Below are experts of layer 5 (counted from 0) of a mixture-of-experts language model. Rows are named router (the router's row for the expert), gate (a neuron's input weights, with its number), up (a neuron's input weights, with its number) and show model dimensions 0-223. Each number is 128 + 24 x the weight over its row's rms, rounded and kept within 0 to 255.
Before each expert's rows: a language model's description of what the expert responds to. This comes from a sample of Wikipedia text that the model never trained on.

# expert 19
Abbreviation pieces. Short capital abbreviation pieces and initials before a period, such as U.S., D.C., St, Jr, No, Dr, Co.
router [112 135 109 140 146 116 140 156 133 131 127 166 136 113 119 170 104 123 120 143 131 145 112 180 151  93 102 140 134 112 123 127 132 113 132 150 126 176 115 140 179 118 111  98 113 143 118 125 112  95 120 150 150 135 127 162  92 124 141 118 159 156  98 144 151 168 161 139  98 110 128 127 155 129 149 124 139  98 120 109  90 100  79 132 118 119 144 111 117 138 105 155 138 130 193 149 112 147 119  75 125 102 169 114 146 122 121 158  98 127 100 166 139 116 122 135 102 161 114 164 120 130 116  83 142 124 137 134 184  99 170 107 104 151 121 120 163 128 136 141 133 149 125  86 150 137 155 150 138 126 129 165  87 139 140 145 116 108 106 134 156 115 168 112 120  95 114  93 184 141 150 136 134  75 154 119 147  88 197 103 166 111  91 102 139 135 140 144 138 143  84  95 116 119 122 128 187 101 128 101 117 109 114 125 110 171 151 133 116  68 165 135 115 151 118 125 123 135 173 146  98 155 140 147]
gate0 [117 107 109  81 113 155 130 153 140  92 158  86 153 139  90 113 172 197 100 118 119 100 118 123 139 121 102 130 134 137  68 111 107 170 159 144 115  97 135 137 169 143 130 177 118 127 114 146 147  94  96 134 134  97 110 129 122 143 111 116  79 187 101 132 136 120 134 143 124 145 117 138 125 101 159 122 125 147 125 149 146 142 143 178  97 134 103 137 145 134 125 148 169 134 141 142 103 133 107 161 135 135  89 129 147 143 111 109 115 145  86 140 174 112 112  92 103 104 120 117 134 125 138 157 125 156 147 143 142 145 150  84 140  88 137 168  79 148 128 132 106 131 119 141 116 108 137 143 102 116 102 116 121 124 117 179 125 111 167 116 138 138  85 151  96 149 117 127 175 136 150 138 142  57 165 136 121 108 127 141  94 179 138 136 104 119 112 130 168 146 128  99 120 136  96  80 124 157 169 118 123 144 132 132 107 140 152 150 124 149  88 138 103 127 120  80 158 141 141 107 122  92  83 136]
up0 [145 149 135 164 131 121 113 129 130 171 112 163 100 103  90 107  86 108 144 132 125 151 103 131 121 104 171 120 122 163 143 160 159 106 116 126 146 128 158 128  69 121 116 127 154  96 126 146 121 135 144  97 124 148 151 103 116 141 141 141 160 100 155 146 149 120  87 147 121 109 123 164 116 143 160 125 158 124 107  94 129  86 143 141 142 106 137 114 101 119  96 114 125 134  58 124 149 166 118 138  78 140 154 111 110 148 156 133 138 123 126 106 124 110 131 143 111 143 151 120 112 124 130 125 133 117 119 166 147 120 124 160 140 133 149 104 179 146 145 117 119 121 168 114 118 117 130 151 146 155 138 150 125 154 151  63 139 143 126 162 130 139 105 105 156  84 132 162 100 115  81 137  91 178  83 127 131 160 123  96 125 115 112 135 179 158 153 151  99 144 130 174 150 156 109 178 159 116 121 146 135 152 111 143 172 113 142  83 112  70  92 122 115 115 122 162 106 100 109 103 130 166 183 103]

# expert 6
Place-name heads. Final head nouns of multiword proper names for places, institutions and leagues, such as Atlantic Coast, Hockey Hall, High School.
router [137 149 136 154 122 114 160 130 155 112 123 131 163 128  98 105 160 118 121 126 126 137 115 109 116 192 138 118 127 117 138 104 141 123 144 157 112 154 153 133 148 117 135 127 131 122 114 161 112 117  70 143 119 157 140 122 138 115 118 133 156 151 104 136 126 118 140 130  91 120 135 134 128 133 102 141 142 110 130 105 113 122 108 123 104 142 135  79 140 126  97 129 125 129 116 164 120 103 131 124 123 107 141 158 136 159 141 174 137 120 150 138 137 124 134 154 100 100 153 114 141 149 118 100  66 138 144 113 136 140 104 109 173 100 120 128 132 131 121 155 118 167 178 138  69 129 152  74  99 139  86 124 106 100  82 143 169 131 132 108 134 151 140 144 111 161 146 134  87 128  56 120 137  97 141 110 135 141 162 130 172 110 117 218 154 100 237 116 132 128 116  99 132 128 106 171 134 134 137 132 121 130 109 143 121 144 123 110 112 185 161 101 162 138 118  92  98 100 124  94 152 116 107 126]
gate0 [107 138  96 103 153 145 131 125 101 131 169 136  92 156 140 116 156 146 133 135 174 155 155 109 123 115 129 157  94 141  91 122 124 126 118 149 136 171 155 124  85  93 135 103 137 139 116  93 121 161 144 105 128 141 171 138 155 109 123 144 156 154 162 133  95 127 167 129 127 188 148 104 118 130 114 135 133 146 148 111 129 136 152 110 113 140  89  97 165  98 141 124 159 139  88 118 157 115 154 133 167 135 125 102 116 135 140 148 127 134 136 150 133 160 101 132 156 180 111 126 123  94 105 138 115 105 158 148 119 127 185 173 144 118  69 175 100 131  95 103 142 131 157 150 150 168 145 131 118 110  73 182 141 144 115 165 160 124 148 159 103 141 117 123  94 130 157 126 145 135 159 132 147 137 136 146 156  76 108 100 169 135 143 115 173 131 173 129 130 139 144 101 126 109 104 113 113 176 104 121 103 141 117 137 142 140  92 150 146 156 142 125 152 172 107 150  84 125 108 124 174 143 121 105]
up0 [120 108 108 144 131 108 144 139 126 149 156 111 141 139 129 121  77  95 147 114 125 101 126 134 162 127 153  89 117 122 162 123 142 124 153 107 131 110 133 143 117 198 126 153 105 131 131 117 145 142 121 159 100 138 124 140  95 152 130 115 122 103 151 134 117 137 152 130 135 108 111 159  88  87  92 107 135 111 127 128 125 153  88 165  95 113 117 147  85 134  82 146  81 132 174 145  86 110 116 114 118 118 122 133 137 109 118  77 106  90 133 149 124 130 213  96 124 115  96 133 143 150 143  81 134 117 130 129 179 119 129  85 113 158 156 129 123  93 140 156 139 150  91 128 142 135 166 122 168  95 165  91 141 108 110 107 111 127 105 137 143 136 124 149 195 103  87 112  69  87  97 134 114 102  94 126 147 150 132 111  93 108 139 130 106  73 100 111 146 122 141 127 129 159 162 118 112 104 110 140 138 118 104 137 123 116 181 111 160 102 158 112 121 103 136 115  99 101 119 140  99  99 134 129]

# expert 49
Year-leading digits. The first two digits of years, mostly 20 and 19, at the start of table rows or in dates, such as 2005–06.
router [ 58  86 130 129 132 146 161 137 127 127 114 102  92 112 107 128 140 135 102 123 121 164 134 122 118  96 109 101 107 129  76 139 127 116 108 140 156 141 116 144 135 115 121 138 124 105 144 135 154 152  85 131 123 150 123 123 115 109 146 112 121 145 149 117 117 181 122 122  88 128 143 111 136 131 121 117 140 161 115 140 132 108  98 118 143 152  79 110 152 156 153 148 133 160  86  89 133 115 155 153 135 121  97 108 129 100 110 118 138 111 110 137 149 156  92 153  86 114 127 114  64 121 115 132 112 155 114 141 134  93 109 121 124 116 122 132 162 126 145  90 151  96 131 104 142 120 159 115  92 132  81 194 115 162 143 127 101 138 132 115 104 124 134 145 145  94 121 154 125 160 121 126 155 148 106 119 135 132 111 112  97 127 123 107 163 114 139 159 164 127  89 164 138 153 130 115  90 116 147 181 110 127  48 132  90 155 114 123 161 132 168 172  81 138  97  96 124  56 128 137 159  92 173 112]
gate0 [124 144 152 145 112 168  95 135 137 138 138 121 110 146 136 119  77 138  80  94  67 105 150 122 116 109 132 123  60 160 109 174 111 119 146 145 172 130 145 151 101  98  99 125  92 151 116 163 165 128 123 142 126 122 123 173 131 163 123 110 119 104 139  88 159 151  95 160 142 150 123 116 130 135 141 117 133 133 161 108  90  96 105 175 137 116 143 154 139 100 130 130 130 143 161 161 138 158 148 131 109 119  40 119 139 126 177 102 130 107  92 123 120 123 142 135 119 133  98 122  79 127 123 181 129 105 157 130 146 106 106 165 128 137 102 137 149 134 132 135  80 113 151  98 178 154 166 152  98  95 128 174 137 149 125 133 167 110 117 121 139 121 115 113 133 141 107 177 128  99 134 175 146 124 123 162 120 128  99 130 128 142  98 123 159  66 128 110 114 148 102 108 128 115 161 109 127 119 146 132 122 128 111  93 136 135 158 156 128 105 145 137 117 134 125 129 137 133 169 125  76 117 149 142]
up0 [134 138  97 119 117  91 161 102 116 149 126 127 150 125 130 130 169 129 166 162 188 156 113 129 142 157  97 140 185  89 158  75 134 148 118 125  96 125 129  92 150 165 149 136 160 114 143 101 103 114 144 127 124 161 142  69 141  86 118 139 126 144 118 165  97 117 153  97  99 118 133 121 134 117 121 125 107 112  76 143 156 139 152 121  98 152 101 110 114 146 116 124 129 115 107 110 102 119  96 138 159 140 192 143 108 133  83 165 125 147 165 128 132 143 111 104 140 113 138 131 174 130 133  71 136 146 116 112 109 140 142  99 119 124 133 106 132 110 123 120 185 135 123 170  80 111  77  95 152 159 106  83 107 123 110 125 104 148 143 123 128 120 127 156 111 110 160  67 126 167 128  75 104 131 148  90 142 110 154 125 125 115 154 138 114 180 128 113 154 119 134 147 141 130 104 150 122 139 108 129 125 121 149 181 121 121  91  92 118 156 115 112 133 134 131 143 117 119 100 126 173 132 103 106]

# expert 11
Words in titles. Capitalized short words or word pieces inside titles of songs, albums, books and plays, such as Hold You In My Arms, Watch You Die.
router [121 129 162 129  99 106 155 152 147 172 106 152 127 148 117 118 128 127 117 135 154 148 114 112 127 116 135 116 168 134 126 115 149 128 122 141 121 139 121 108 147 123 136 107 173 186 107 149 140 110  95 185 173 126  81 169 138 120 120 134 146 143 133 135 111 175 183 124 108 132 128 146 143 106 147 107 119 150 160 106  99 117  62 105 108 193 137 107 134 114 110 126 128 114 175 123 135 150 111 138 128 175 140 144 149 151 120 183 113 139 128 142 118 128 143 123 118 117 146  67 146 143 101 159 143 107 131 121 127 164 127  81 121 124 112 127 132 110 127 144 108  88 127 116 118 112  90 183 138  90 122 102  97 117 158 134 137 141 130 128  86 155  92 128 130 121 150 158 188 150  87 128 128 134 158 111  97 151 119 111  62 151 152 122 155 128 149 155 151 124  79 143 182 114 137 142 156 120 134 189 146 143 122 154 138 136 128 123 114 164 142 126 125  99 114  92  72 134 111 112 132 125 135 136]
gate0 [136 128 127 133 144 114 132 116 166 102 133 136 159 124 144 145 135 126 119 148 157 115 181  92 138 122  96 106 155 160 128 129 158 164 137 139 120 106 115 142 148  90  75 169 135 148 147 132 129 113 131 132 123 135 140 152 153 112 164 144 110 108 123 116 107 127 159 136 128 125 108 137 127 101 123  67 159 138 141  93 122 110 136 104 103 143 162 126 114 117 113  95  92  98 126 147  95 136 122 131  77 114 109 149 126 110 162 165 130 131 117 151 149 103 119  76 124 138 176 138 184 118 133 105 121  94 124 130 166 143 158  89 159  71 152 124 134 133 152 106 152 128 111 116 106 139  96 165  69 116 142 131 132 120 120 129 134 141 151 124 152 138 108 151 104 100 128  97 154 152 139 108 102 151 137  91 141 140 139 127 191 130 100 175 143 122 132 149 113 102 117  86 111 132  81 132 156  99 177 115 153 120 138 153 110 119 168 123 102 173 168 141  93  97 129 109 101 124 133 147 115  76 118  52]
up0 [123 140  98 104 108 139 160 132 203 111 128 132 142 103 142 101 118 127 127 135 168  76 156  95 122 143 119 153 144 124 128 126 186 137 145 160 154 130 157 149 182 104 105 137 172 132 185 103 142 110 125 124 119 117 124 105 105  93 152 138  74 109 131 123 157 166 125 154 173 118 151 171 138 129 119  99 114 145 144  95 112 157 128 145 113 130 151 117 120 146  93 146 127 137  72 152 112 139 110 105  97 122 109 134 147 169 182 115 139 117 141 145  98 132 135  80 137 118 169 129 128 113 116 126  84 132 158 129 122  96 108 124 141  97 129 133 111 143 125 130 154 168 100 119 126 167  81 163 135 150 119  79 134 100 113 126 133 130 156  99 112 165 137 144  96 138 136 163 144 121 121 125 114 185 170  99 134 138 127 185 142 134 137 133 118  77  79 115 116 119 129  95 144 117 100 111 143  88 133 130 122 132 150 164 131 101 134 126 132 155 131 115 118 127 147 121 127 112 124 135  95 105 153  65]

# expert 35
Abstract noun endings. Abstract and political nouns and their suffixes ation, ment, ism, ity, like government, rights, law, expropriation, insurgency, allegiance.
router [126 107 111 126 112 144  75 108 155 185 145 141 129 138 166  74 131 147 120 142 129  99 130 106 114 138  99 104 146 125 155 122 144 115 157 157 122 105 100 142 141 124 127  59 138  95 129 131 122 145 121 156 119 138 170 158 115 173 128 108  78 147  85 106 147 131 145 124  83 134 144 129 123 140 115 154 128 132 162 150 177 108 152 133 150 129 156 100 100 128 110 153 141 147 128 124 143 133 113  60 159 170 152 155 139 131 134 128 129 131 124 117 115 141 131 121 134 116 133  69 156 120 134 166 124 130 129  99 149  80 108 181 135 101 134 132 102 116 120 134 120 147  89  96 159 159  87  91 110 145  95 175 158  76  98 119 122 112 139 111 143 104 172 105 156 145 128 113  89 121 127 128 144 137 169 166 125  72 129 139 175 111 130 140 106 146 107  81 152 107 171 155 141 139 124 110 153  93 131 127 113 134 166 120 150 105 115 135 144 153 144 135 103 146 141 132  95 135 134 161 122 150  90 135]
gate0 [133 131 161 115 124 147 109 149  93 127  71 163 116 134 110 134 125  84  80 139 144 131 139 126 173 122 122 125 160 111 134 165 165 167 102 115  82 114 135 100  85  86 158 156 171 128  96 103 124 127 130  95 140  87 100  71 134 128 160 116 104 119 139 126 146 144 109 142 101 173 141 132 125 126 116 107 104 124 128  90 155 152 130 101 120  92 141 108 121 145 133 129 132 101 152 136 136  89 110 102 130  98 151 148 144 113 135 112 128 152 167 179 106 130 108 128 150 108 148 106 133 145 139 110 153 111 119 161 113 139 126 147 128 139 144 107 160 116 170 117 108 128 120 112 153 147 108 143 141  85 170 137 101 107 100  66 141 115 128 132 137 107  81  93 114 125 132 140 130 150 128 164 164 130 120 138 141 157 145 163 121 128 148 144 114 110  82 166 100 121 113 122 143 103 150 126 104  98 121 156 141 101  85 148 131 146 134 120 122 114 149 167 145 207 134 196 134 157 110 106 121 168 159 146]
up0 [160 170 131 171 124 150 124 116 134 146 139 103 144 146 114 161 130 145 159 108 148 122  97 131  79 137 112 129  98  91 148  92 104 113 173 132 133 152 119 160 138 158 114 115 111 100 165 133 173 103 152 131 150 124 131 144 146  96 127 105 123 161 110 118 130 119 129 100 116 122 129 134 116 153 109 148 133 130  88 133 119  61 101 152 145 133 137 158 119 127 143 120 119 134 111 102 101 166 114 117  99 142 126 134 143 146 137 130 143  77 116  75 150 148 146 128 137 131 133 180 132  95 138 149  98 126 125  92 138 147 113 161 144 112 100 157 131 140  56 131 135 153 106 155 134 139 134 133  98 150 126 133 160 121 143 192 124 142 133 161 129 136 107 104 109 135 126 124 112  92 150 116 101 119 189 125 121 132 134 129 133 100  86 132  81 180 145 117 119 132 187 139  78  92 120 105 168 140 137  84 127 110 180 103  96 116 127 114 152 112 109  98 135 105 114  79 135 123 141 196 141 120  96 151]